From a checkpoint of a small mixture-of-experts model trained on Wikipedia.
Size: 17 layers, width 256.
Experts: 32 experts in each of 15 layers, 64 SwiGLU neurons an expert, 2 picks a token, a shared expert of 128 neurons.
Training: a variant of Adam for the experts, 271M tokens, 8274 steps.
Below are experts of layer 3 (counted from 0) of a mixture-of-experts language model. Rows are named router (the router's row for the expert), gate (a neuron's input weights, with its number), up (a neuron's input weights, with its number), down (a neuron's output weights, with its number) and show model dimensions 0-255. Each number is 50 + 12 x the weight over its row's rms, rounded and kept within 0 to 99.
Before each expert's rows: a language model's description of what the expert responds to; "comes after" lists some tokens at least twice as common just before its tokens as in all text. This comes from a sample of Wikipedia text that the model never trained on. Tokens count by the router's weight.

# expert 13
Nouns naming schools, parties and sports, e.g. University, Party, football, athletic, baseball, plus blank table cells before numbers.
comes after: " |", " the", " |\n", " a", " of", "|"
router:64 32 54 66 50 53 46 53 45 64 52 57 36 51 34 48 47 56 25 62 43 37 51 55 47 54 66 39 39 57 12 48 83 50 62 23 42 47 59 61 45 45 37 56 47 49 50 63 35 74 39 55 45 38 48 46 80 44 44 71 42 62 47 57 37 57 32 37 58 63 63 35 54 64 65 59 40 41 56 42 54 51 55 38 51 68 42 47 49 53 37 45 72 48 51 53 57 53 53 37 33 67 37 43 74 45 49 59 58 52 38 56 30 39 47 44 48 59 73 59 46 56 46 49 29 56 45 62 63 53 61 33 46 68 44 62 55 57 61 62 49 33 39 39 38 38 53 57 56 40 66 59 47 34 68 45 41 41 44 40 24 42 37 32 33 37 63 60 62 49 42 39 41 46 45 32 71 38 75 64 35 35 52 61 38 58 35 42 68 43 41 52 43 57 69 58 67 46 50 57 50 51 47 32 54 73 38 64 44 31 39 22 41 73 66 55 59 72 45 70 52 54 50 47 49 39 37 38 43 44 42 55 51 55 45 34 42 38 55 50 53 48 43 27 42 52 56 59 78 19 36 57 42 26 56 64
gate1:47 40 39 39 37 57 39 52 62 12 39 26 59 54 48 62 72 33 54 79 55 67 38 53 62 58 55 22 44 34 41 28 58 51 54 53 28 41 56 57 50 49 38 79 61 42 51 40 48 57 48 53 46 50 48 35 44 50 51 37 23 63 37 32 62 34 38 58 38 58 56 49 27 50 41 45 47 60 62 51 57 76 35 29 51 42 37 54 33 50 47 38 27 44 51 49 76 41 54 68 58 51 32 49 59 41 52 59 65 55 42 53 54 61 31 62 45 29 55 56 39 28 55 45 60 31 33 76 75 66 66 39 48 71 40 55 50 47 47 47 50 53 44 29 45 49 55 34 47 65 63 57 77 49 45 41 53 60 54 35 45 41 44 62 45 58 68 73 68 62 37 66 47 50 32 49 41 49 61 28 60 40 41 63 31 54 58 39 59 56 43 61 52 50 50 61 60 47 45 48 39 42 44 63 50 55 40 34 40 54 27 38 50 73 59 55 33 45 54 62 41 51 32 39 55 35 50 49 43 46 72 50 50 51 38 53 36 61 66 52 58 43 61 38 50 40 52 43 68 35 31 39 33 45 32 41
up1:41 34 42 48 31 65 18 44 49 25 44 50 35 48 60 37 34 45 53 51 66 69 58 74 27 62 48 53 47 51 36 47 62 52 70 47 46 55 34 37 46 48 56 43 70 50 48 56 33 59 36 51 39 40 67 61 59 52 35 48 31 43 34 39 45 60 57 58 43 45 35 48 38 44 18 41 48 55 43 34 27 63 31 60 45 59 45 31 47 47 52 58 44 40 35 51 62 48 55 48 55 46 43 49 47 46 55 46 61 60 47 62 56 39 29 47 42 30 34 54 59 60 48 51 49 53 60 67 62 45 69 36 64 57 27 58 58 66 42 43 80 38 57 38 59 56 49 56 51 50 49 65 63 66 54 51 59 36 57 62 52 51 50 42 42 41 54 33 65 67 44 52 45 30 43 52 33 40 33 44 50 41 66 56 54 52 46 46 60 40 61 39 34 79 54 56 60 43 36 59 55 50 45 73 46 43 35 27 47 71 46 47 62 42 60 14 49 37 54 40 45 49 41 73 77 54 41 58 48 71 40 52 15 42 33 51 74 38 56 68 61 29 52 54 50 58 76 21 47 43 50 37 49 51 67 48
down1:38 47 37 59 55 43 54 45 26 36 54 54 37 56 44 50 25 38 36 58 27 56 39 53 58 53 32 39 28 45 45 59 57 43 51 50 31 70 45 59 51 63 56 54 57 78 60 63 51 36 54 62 70 58 64 34 46 51 41 57 37 39 54 33 43 46 45 58 64 52 51 61 56 54 52 70 52 57 44 55 47 38 58 70 60 56 49 34 42 69 72 72 50 51 58 45 57 56 61 58 28 12 47 58 45 33 59 61 29 41 36 44 64 23 37 41 61 35 30 49 31 71 90 53 55 30 50 60 71 62 66 49 59 33 47 38 62 62 44 47 50 28 45 60 49 57 65 51 66 40 55 64 50 57 31 52 73 49 43 34 55 48 48 53 50 73 48 52 60 57 52 54 64 58 62 53 51 76 53 31 33 35 55 45 54 45 46 52 39 48 72 44 51 31 64 53 61 49 36 45 42 60 35 61 28 49 47 56 53 41 67 40 40 32 47 55 62 41 57 45 55 63 44 39 45 43 66 69 33 58 65 59 52 57 37 56 80 38 55 48 45 66 64 45 40 32 60 60 52 50 50 53 38 35 64 70
gate2:36 48 66 42 55 81 53 34 79 55 66 53 58 47 66 48 58 27 64 55 53 60 64 40 37 34 45 49 59 52 45 34 47 51 37 45 37 53 37 40 67 48 41 46 53 63 76 49 41 35 60 74 52 70 33 40 35 59 27 55 33 68 43 49 40 58 50 40 41 80 42 54 67 28 41 67 67 47 60 32 41 56 21 41 51 48 63 46 47 62 46 58 43 57 51 45 35 77 51 63 49 47 53 64 70 34 52 55 38 56 45 54 57 35 67 27 44 40 50 37 54 44 52 55 45 40 76 54 59 72 22 36 40 53 46 61 47 47 50 48 46 66 45 38 57 44 63 50 47 53 51 46 59 39 45 62 53 67 60 43 48 69 66 44 44 51 68 59 52 56 51 59 61 51 36 72 44 48 45 36 61 45 47 59 48 38 64 49 69 76 52 53 56 50 40 43 67 47 61 46 37 43 36 57 65 78 52 37 70 39 33 66 67 45 58 63 55 36 47 40 55 21 65 50 69 37 59 50 66 28 50 42 44 59 44 56 49 51 72 36 55 55 63 54 78 51 46 54 74 59 61 37 47 45 47 39
up2:53 66 53 45 52 79 33 48 65 47 71 50 28 56 48 46 57 50 62 58 49 43 43 30 71 38 44 69 59 42 64 61 42 48 49 71 60 54 63 46 53 45 41 74 48 65 73 67 75 41 42 62 55 89 40 45 58 25 43 62 44 41 48 42 59 48 72 77 51 55 58 46 29 45 54 53 63 57 62 41 38 41 47 55 60 60 48 88 38 66 46 47 45 29 52 61 55 54 35 59 57 53 52 64 47 28 32 41 63 32 44 60 45 46 60 37 50 49 63 61 50 37 43 49 62 62 60 58 48 56 26 40 44 46 44 53 42 55 41 56 52 54 31 47 54 48 48 48 66 40 77 38 55 49 59 41 51 69 26 60 43 68 64 38 40 56 51 49 65 57 38 49 60 48 48 66 48 53 41 45 56 55 54 31 29 37 87 51 28 56 30 57 61 55 43 69 59 34 45 32 60 51 58 44 37 68 61 53 51 42 54 52 38 60 64 76 40 67 47 60 41 47 32 59 45 47 59 62 89 50 50 57 46 54 41 55 55 35 56 42 54 42 63 63 60 43 37 45 51 38 54 47 43 35 37 41
down2:58 47 46 64 43 64 67 67 47 53 33 40 72 46 60 47 48 50 36 34 44 64 55 56 54 72 60 49 51 50 38 46 56 49 34 57 30 53 54 51 36 52 37 34 54 46 37 48 58 63 44 43 42 64 59 67 73 81 44 22 33 52 64 56 52 54 57 59 56 45 45 70 46 66 48 51 44 60 36 56 44 31 37 42 43 40 45 55 39 35 58 51 44 78 57 35 48 55 31 54 74 44 66 42 44 56 67 38 51 47 69 49 31 56 50 47 76 42 40 51 45 37 60 29 52 44 43 51 32 46 76 59 48 51 65 62 50 58 45 45 55 45 43 42 47 58 44 61 54 81 30 35 41 50 25 44 54 38 42 52 73 75 38 69 33 46 48 49 51 47 57 40 37 41 42 60 55 43 55 43 51 41 37 50 52 58 59 76 35 56 41 44 48 51 50 51 58 53 52 58 60 45 81 52 65 49 66 39 59 60 26 66 47 34 38 55 53 29 50 78 74 58 46 36 55 61 51 60 54 50 32 76 39 45 61 59 61 41 79 49 67 46 69 25 55 86 55 38 42 44 45 41 42 58 60 67

# expert 28
Standalone space tokens in tables and lists, usually right before a number, e.g. No. 9, in 1972, after a pipe.
comes after: " |", "|", ";", ",", ":", " in"
router:47 70 56 47 35 28 50 53 39 58 36 42 50 44 31 74 55 34 54 82 67 56 56 65 44 31 65 40 52 45 35 42 51 28 55 59 63 54 52 32 35 54 52 51 48 58 63 40 50 68 53 51 47 50 48 41 58 51 41 50 68 55 65 66 51 66 54 32 37 34 71 33 31 57 61 58 55 83 60 35 65 53 54 41 45 63 66 57 51 71 62 50 34 44 39 53 62 64 34 54 57 53 60 28 48 51 40 41 53 46 50 46 36 52 47 34 41 51 47 50 55 39 40 46 50 65 48 62 59 38 56 66 49 72 49 36 67 68 63 61 67 22 28 44 36 44 31 51 32 36 86 70 50 61 43 49 41 33 47 52 37 39 50 41 54 53 46 48 42 37 60 43 38 39 61 48 35 56 40 45 32 59 68 54 40 53 70 34 75 36 29 44 26 59 51 54 58 72 29 48 59 61 38 48 53 63 59 44 46 49 56 45 55 57 40 43 25 62 57 36 56 46 53 53 34 43 65 40 60 67 65 49 58 48 43 53 65 39 50 65 48 52 41 54 45 65 40 71 61 57 58 27 68 54 43 82
gate0:50 64 51 49 41 66 62 77 45 28 54 36 46 45 62 42 54 36 44 59 48 52 39 55 52 61 37 59 36 53 71 54 54 61 40 41 53 59 53 49 38 44 55 35 34 41 55 52 50 33 81 34 50 48 43 36 39 44 24 48 48 53 51 52 27 39 63 57 66 34 55 46 50 75 50 29 35 54 36 53 63 54 28 56 57 34 37 59 66 61 56 48 35 29 56 43 42 63 62 39 63 57 67 39 56 46 41 43 59 43 54 80 23 65 22 53 55 52 65 68 42 35 47 50 49 61 45 49 57 44 76 53 53 42 35 31 16 60 80 69 35 48 33 24 41 57 52 51 66 65 55 42 48 38 67 50 53 41 45 75 71 50 43 55 59 24 32 54 54 71 46 63 54 43 56 43 42 65 34 54 57 57 56 46 28 50 57 37 44 56 65 40 37 54 58 39 52 24 64 31 61 52 48 61 42 65 54 55 53 35 50 55 42 65 46 55 45 72 42 68 51 32 55 52 54 46 56 58 51 36 49 59 71 62 59 60 62 65 58 45 39 39 67 56 38 38 61 61 47 60 63 36 60 57 61 40
up0:45 67 39 59 49 24 43 38 28 76 72 64 53 63 50 47 50 41 48 57 63 47 47 35 54 51 58 52 57 43 54 53 48 49 47 49 48 60 47 54 75 39 52 39 52 58 39 51 40 41 36 51 94 54 34 47 54 50 62 63 64 56 31 55 59 39 45 49 41 40 67 46 47 47 36 63 46 75 69 40 33 43 34 41 40 52 73 41 48 73 42 45 67 57 52 46 65 40 42 52 53 53 31 57 44 42 41 66 80 55 65 47 28 44 49 49 54 56 43 44 68 47 63 48 48 63 58 81 45 64 51 40 46 43 30 61 66 40 57 51 47 60 43 66 67 41 56 30 27 28 32 55 73 63 55 29 49 54 31 39 42 48 45 64 55 54 49 50 34 36 55 63 58 31 54 61 57 52 67 33 55 51 47 44 50 50 38 51 46 60 55 49 56 52 53 61 58 49 50 66 37 62 42 67 38 27 51 46 23 41 55 37 62 56 61 66 72 56 67 64 36 68 28 63 60 55 66 45 62 61 56 41 16 39 44 53 41 43 53 44 51 55 53 40 70 54 60 33 35 52 72 78 55 46 36 48
down0:32 53 47 22 58 53 30 44 58 54 76 51 51 59 72 58 50 54 31 46 66 45 61 61 55 52 47 61 50 43 55 62 72 70 56 60 38 60 28 29 76 45 34 48 47 62 64 52 53 61 33 21 41 70 50 65 49 58 63 59 37 33 46 62 48 49 38 42 45 37 62 48 52 60 46 55 43 44 40 32 53 33 47 49 40 45 47 62 82 72 57 61 65 49 55 38 58 60 29 44 49 43 50 57 41 43 29 59 52 44 59 32 61 39 63 44 31 45 41 59 77 45 60 68 61 55 62 39 60 53 47 48 64 29 69 61 35 49 27 57 24 73 50 57 60 64 59 50 37 43 19 50 55 41 49 47 43 49 30 51 43 36 73 46 64 53 44 58 47 41 52 68 41 57 53 58 52 76 64 63 45 45 66 47 56 44 32 49 42 56 58 64 46 55 22 38 67 49 49 38 32 58 58 38 39 47 60 54 54 60 57 34 47 71 54 41 60 69 47 47 51 40 49 49 49 29 28 56 62 50 50 72 52 63 26 54 49 64 40 43 58 64 35 57 63 67 76 50 41 61 44 39 47 50 44 59
gate1:56 44 65 61 48 54 38 41 50 54 41 68 52 42 61 56 54 41 54 58 44 55 69 73 65 53 49 58 49 50 53 61 51 75 57 52 28 72 54 39 46 63 46 74 57 31 55 77 48 42 44 71 45 76 45 56 57 46 24 58 48 54 65 49 63 45 48 57 50 30 50 48 36 54 65 65 41 31 39 52 39 57 56 62 39 61 50 45 49 70 53 64 47 52 68 68 67 61 38 48 42 51 20 65 54 41 50 55 54 47 54 62 30 48 41 50 49 56 33 61 58 49 65 63 20 71 33 47 38 49 69 41 70 42 51 44 49 59 67 45 38 59 36 32 19 61 47 46 44 47 51 23 31 49 71 40 36 54 50 66 45 54 51 46 46 66 60 63 52 43 39 51 39 53 66 56 54 65 38 47 44 36 39 55 47 42 82 51 50 46 45 61 60 27 47 50 42 43 42 45 60 38 36 68 40 37 44 48 62 44 54 69 60 59 38 74 35 46 67 71 39 47 68 38 50 58 51 49 57 48 40 56 44 66 58 60 20 54 58 43 62 72 49 33 38 15 60 53 42 32 55 53 52 40 41 75
up1:51 50 42 44 59 59 19 41 47 49 33 51 46 43 42 41 47 66 57 63 62 62 59 52 61 36 40 35 45 56 51 45 38 52 54 37 70 40 54 70 58 68 72 55 52 67 49 19 73 73 29 47 37 50 56 52 42 35 67 47 53 57 42 37 36 59 50 54 47 55 61 46 53 45 55 62 47 57 27 49 70 60 52 53 54 45 31 66 25 25 38 73 48 57 54 61 63 57 59 41 39 44 54 46 35 76 53 43 47 64 54 48 57 51 53 76 54 45 46 52 54 52 48 45 60 44 34 50 62 52 52 47 52 76 80 50 71 59 59 48 44 59 56 56 62 32 45 56 45 54 29 49 50 61 55 88 60 47 74 35 65 44 53 30 59 47 37 30 45 50 50 39 51 35 77 41 29 70 38 46 49 58 46 37 36 45 36 58 49 60 60 55 15 70 50 52 56 47 48 74 31 50 42 50 44 62 33 39 37 48 53 32 30 63 49 31 60 51 38 20 56 51 25 46 46 40 38 56 62 59 44 60 46 52 58 38 51 41 49 43 46 31 61 53 45 72 36 39 38 56 53 37 58 52 48 57
down1:64 51 46 57 47 44 65 73 36 49 48 60 43 32 52 46 59 61 78 71 43 38 53 24 58 47 54 54 53 55 42 36 48 34 46 54 62 73 50 50 22 48 71 66 57 57 34 50 53 58 58 42 33 48 49 55 58 40 65 51 54 49 85 46 42 45 48 64 65 38 46 46 49 49 26 47 55 60 53 47 76 61 53 61 34 41 38 57 42 49 56 46 50 47 33 58 56 32 63 60 51 31 55 48 49 47 40 61 45 58 70 44 26 57 56 47 45 46 60 42 41 57 62 48 50 61 37 74 44 45 59 33 44 58 62 42 60 57 54 70 49 72 36 54 29 35 51 39 63 36 54 57 57 63 48 44 65 84 56 52 47 78 56 59 64 34 57 48 64 48 35 57 29 66 47 43 58 59 50 29 38 50 53 50 79 44 35 57 33 55 56 37 54 68 58 56 47 59 80 76 37 62 41 44 58 32 56 36 30 50 61 42 41 64 40 48 33 72 39 16 60 44 53 70 55 53 47 40 47 46 53 31 42 52 63 62 57 68 64 49 48 59 47 54 38 54 27 49 47 30 63 58 39 69 45 64

# expert 4
Frequent function words and punctuation such as the, from, commas and colons, notably after Kingdom or Domain in taxonomy infoboxes and Studio album headers.
comes after: " of", "\n", " in", " at", " on", " to"
router:32 53 55 59 48 47 54 39 53 52 55 55 31 80 39 56 71 53 57 31 41 67 65 57 46 58 32 65 41 34 61 34 45 63 55 26 51 72 44 47 55 55 55 75 56 40 50 66 49 72 45 62 37 49 60 47 64 67 25 48 46 70 49 48 50 31 37 36 46 60 51 46 23 63 35 46 44 42 33 47 38 42 53 66 31 45 52 64 45 93 54 68 57 54 53 56 49 49 21 65 52 59 49 42 47 42 52 65 34 59 40 60 47 55 33 36 37 52 53 46 58 41 56 41 53 62 51 26 48 46 55 49 48 56 61 51 57 42 69 48 48 37 24 42 31 43 69 66 45 12 39 47 29 50 51 52 35 56 56 59 60 49 39 77 47 56 38 64 34 36 47 46 64 47 53 49 39 42 55 62 42 58 56 34 58 64 50 54 55 32 60 57 35 54 28 52 49 74 46 69 60 36 51 41 54 27 78 64 51 50 63 46 56 43 38 48 40 47 67 69 52 56 75 52 49 50 46 77 34 63 38 56 45 65 70 64 51 37 55 60 47 46 48 41 57 50 59 69 48 43 45 60 46 53 59 42
gate8:39 58 64 53 37 68 57 60 51 39 51 30 42 61 46 45 51 21 61 64 66 61 52 48 61 47 58 52 24 57 66 53 57 63 56 52 52 58 52 47 63 80 35 72 46 72 48 44 64 48 47 74 61 38 43 43 71 42 40 68 46 44 67 38 56 41 45 51 38 71 35 53 49 37 38 59 54 44 57 31 25 32 61 39 65 42 48 41 57 29 56 45 38 44 52 32 67 58 55 49 39 59 50 37 50 56 59 29 60 56 50 58 75 63 41 71 65 33 37 29 47 62 51 72 57 53 59 44 64 63 52 26 59 49 57 49 66 50 45 40 55 61 50 49 49 73 56 49 83 34 60 30 53 49 48 55 41 53 45 26 44 51 38 41 46 54 39 12 68 46 47 57 36 55 67 63 37 53 45 63 32 50 24 64 36 55 41 52 54 43 59 56 39 58 68 43 55 40 48 52 56 57 42 72 24 65 49 47 37 38 22 53 49 54 55 45 61 57 53 68 35 45 48 42 31 56 48 45 61 48 58 72 54 23 36 48 49 43 58 52 47 40 39 44 36 36 39 66 55 55 49 74 60 53 44 48
up8:26 53 57 42 40 57 77 52 72 56 78 61 44 59 66 45 52 47 64 36 46 11 35 66 57 54 67 39 45 52 28 43 61 36 49 40 54 46 53 44 56 36 48 54 61 51 49 50 42 49 41 70 67 40 44 52 48 50 57 35 62 33 38 38 63 42 56 38 47 69 37 49 40 36 49 67 40 38 31 54 61 58 65 29 39 47 39 45 39 62 67 37 41 28 62 63 43 70 64 46 40 62 08 52 58 45 57 31 32 17 57 39 43 67 60 54 44 44 52 56 54 51 45 62 64 47 63 49 61 54 36 51 44 47 56 50 45 57 44 67 26 39 53 38 47 75 38 62 47 54 52 33 57 53 43 63 53 47 39 62 59 63 57 60 45 56 39 43 49 51 55 46 47 28 40 48 61 46 50 84 48 62 32 48 47 46 55 42 64 44 48 30 40 34 39 33 65 55 29 62 43 42 35 46 34 68 41 60 47 61 52 60 50 60 37 49 57 48 47 52 45 51 61 21 58 76 37 62 53 37 41 67 64 53 37 45 56 50 41 70 43 30 47 40 29 52 42 54 30 51 27 46 38 45 62 61
down8:51 58 52 45 41 64 74 49 54 54 42 32 26 44 36 50 53 51 48 45 61 32 50 36 43 41 61 54 43 44 33 50 51 57 50 56 65 47 48 54 57 43 74 55 57 36 56 56 64 38 74 38 42 52 59 45 55 35 37 36 69 48 40 33 61 61 45 34 51 54 45 46 61 37 46 65 33 62 36 38 50 42 43 29 44 55 33 46 25 58 25 27 55 63 35 49 51 65 55 57 37 43 59 47 65 55 62 33 62 47 55 70 58 49 48 54 49 69 76 61 58 35 49 71 43 34 33 52 53 50 38 66 65 61 61 65 63 36 59 50 40 41 64 40 53 48 52 55 52 65 77 33 26 37 54 57 54 55 68 47 58 51 46 49 40 32 15 76 35 60 52 37 48 51 63 65 47 59 69 59 47 54 52 36 17 38 40 57 63 55 32 60 48 60 27 42 59 47 47 54 64 40 47 48 30 56 32 60 50 74 33 61 44 64 71 41 66 29 29 58 54 50 32 60 59 71 48 64 65 49 57 65 49 51 42 40 48 47 50 70 59 39 43 21 66 61 39 56 44 48 46 64 48 47 32 49
gate9:67 29 49 69 35 50 26 66 39 66 54 53 59 54 37 67 51 43 30 54 72 45 41 43 59 39 40 59 66 42 76 81 33 34 60 44 24 65 58 42 46 59 65 56 47 47 42 43 58 32 44 69 36 59 44 42 68 30 46 52 29 42 46 52 29 65 57 56 32 67 66 60 41 61 62 49 57 43 66 70 51 44 69 57 69 45 71 23 43 50 52 43 47 38 35 58 51 36 35 63 49 55 49 37 40 40 70 34 47 72 54 53 41 44 44 49 52 62 58 36 47 52 48 53 34 51 64 35 69 42 67 56 47 49 53 65 57 70 58 47 38 57 32 54 35 46 50 59 67 48 59 45 47 50 42 46 59 38 71 47 63 40 60 71 57 68 55 52 67 61 24 42 59 49 53 46 81 60 81 77 41 50 49 46 67 61 43 40 65 22 46 40 53 52 71 53 36 58 56 44 56 65 41 55 60 39 66 53 40 52 56 52 55 48 70 57 59 46 55 55 40 43 38 51 31 64 34 60 49 36 48 49 60 68 52 59 47 66 64 44 29 59 68 52 48 46 56 51 62 42 39 48 54 32 53 47
up9:40 45 34 69 49 53 63 61 54 45 56 49 27 53 48 37 50 49 50 60 58 56 75 70 50 44 39 30 54 53 72 51 53 48 67 37 55 44 55 33 52 49 44 52 61 61 61 47 32 34 58 65 51 72 52 38 47 28 59 38 52 62 76 22 47 38 66 44 37 56 37 49 42 31 40 56 42 55 66 52 48 47 65 43 49 47 47 42 55 41 58 61 31 39 57 32 33 63 54 62 62 48 40 27 54 49 29 67 23 32 66 44 38 49 41 62 44 47 60 57 36 45 51 51 27 49 53 68 37 38 53 57 33 41 42 58 41 70 50 57 48 67 38 55 28 60 59 33 58 61 34 55 51 68 90 45 33 30 52 40 60 55 37 33 57 32 61 47 82 33 63 71 57 55 73 38 40 32 60 68 40 41 73 50 44 61 54 54 56 47 55 54 42 55 59 38 55 39 49 64 44 45 68 53 56 46 52 51 46 45 42 49 46 63 51 56 59 31 51 47 61 38 55 53 44 55 55 40 53 32 44 75 67 51 58 53 48 64 37 36 60 49 60 56 28 24 46 37 49 41 22 37 62 36 50 30
down9:60 28 39 37 68 48 44 48 46 77 41 43 57 63 68 48 44 59 45 54 61 60 78 55 57 33 41 38 59 41 67 38 42 62 69 53 46 52 53 38 71 58 38 59 58 47 48 56 52 32 53 65 51 40 39 66 76 45 52 60 64 69 43 51 64 76 41 60 42 44 53 39 44 64 34 55 43 51 51 53 31 25 36 36 56 43 43 48 44 39 46 56 55 56 53 44 45 56 39 50 60 44 41 31 51 39 63 47 35 61 50 55 36 36 59 72 28 58 63 54 55 37 35 67 41 42 48 38 52 19 39 44 56 42 36 62 62 28 47 44 45 72 31 46 30 60 37 45 67 54 51 64 47 53 70 31 46 45 52 54 32 54 48 36 53 47 56 42 54 26 33 55 40 83 46 42 71 30 57 54 50 50 62 56 49 51 42 59 34 51 79 43 54 45 53 46 55 51 55 36 37 46 49 55 58 50 45 63 38 77 59 33 48 62 48 39 76 59 37 56 58 72 54 56 57 35 13 46 50 66 50 42 29 57 65 48 34 53 43 41 64 46 52 63 44 34 78 40 57 28 60 39 59 56 55 32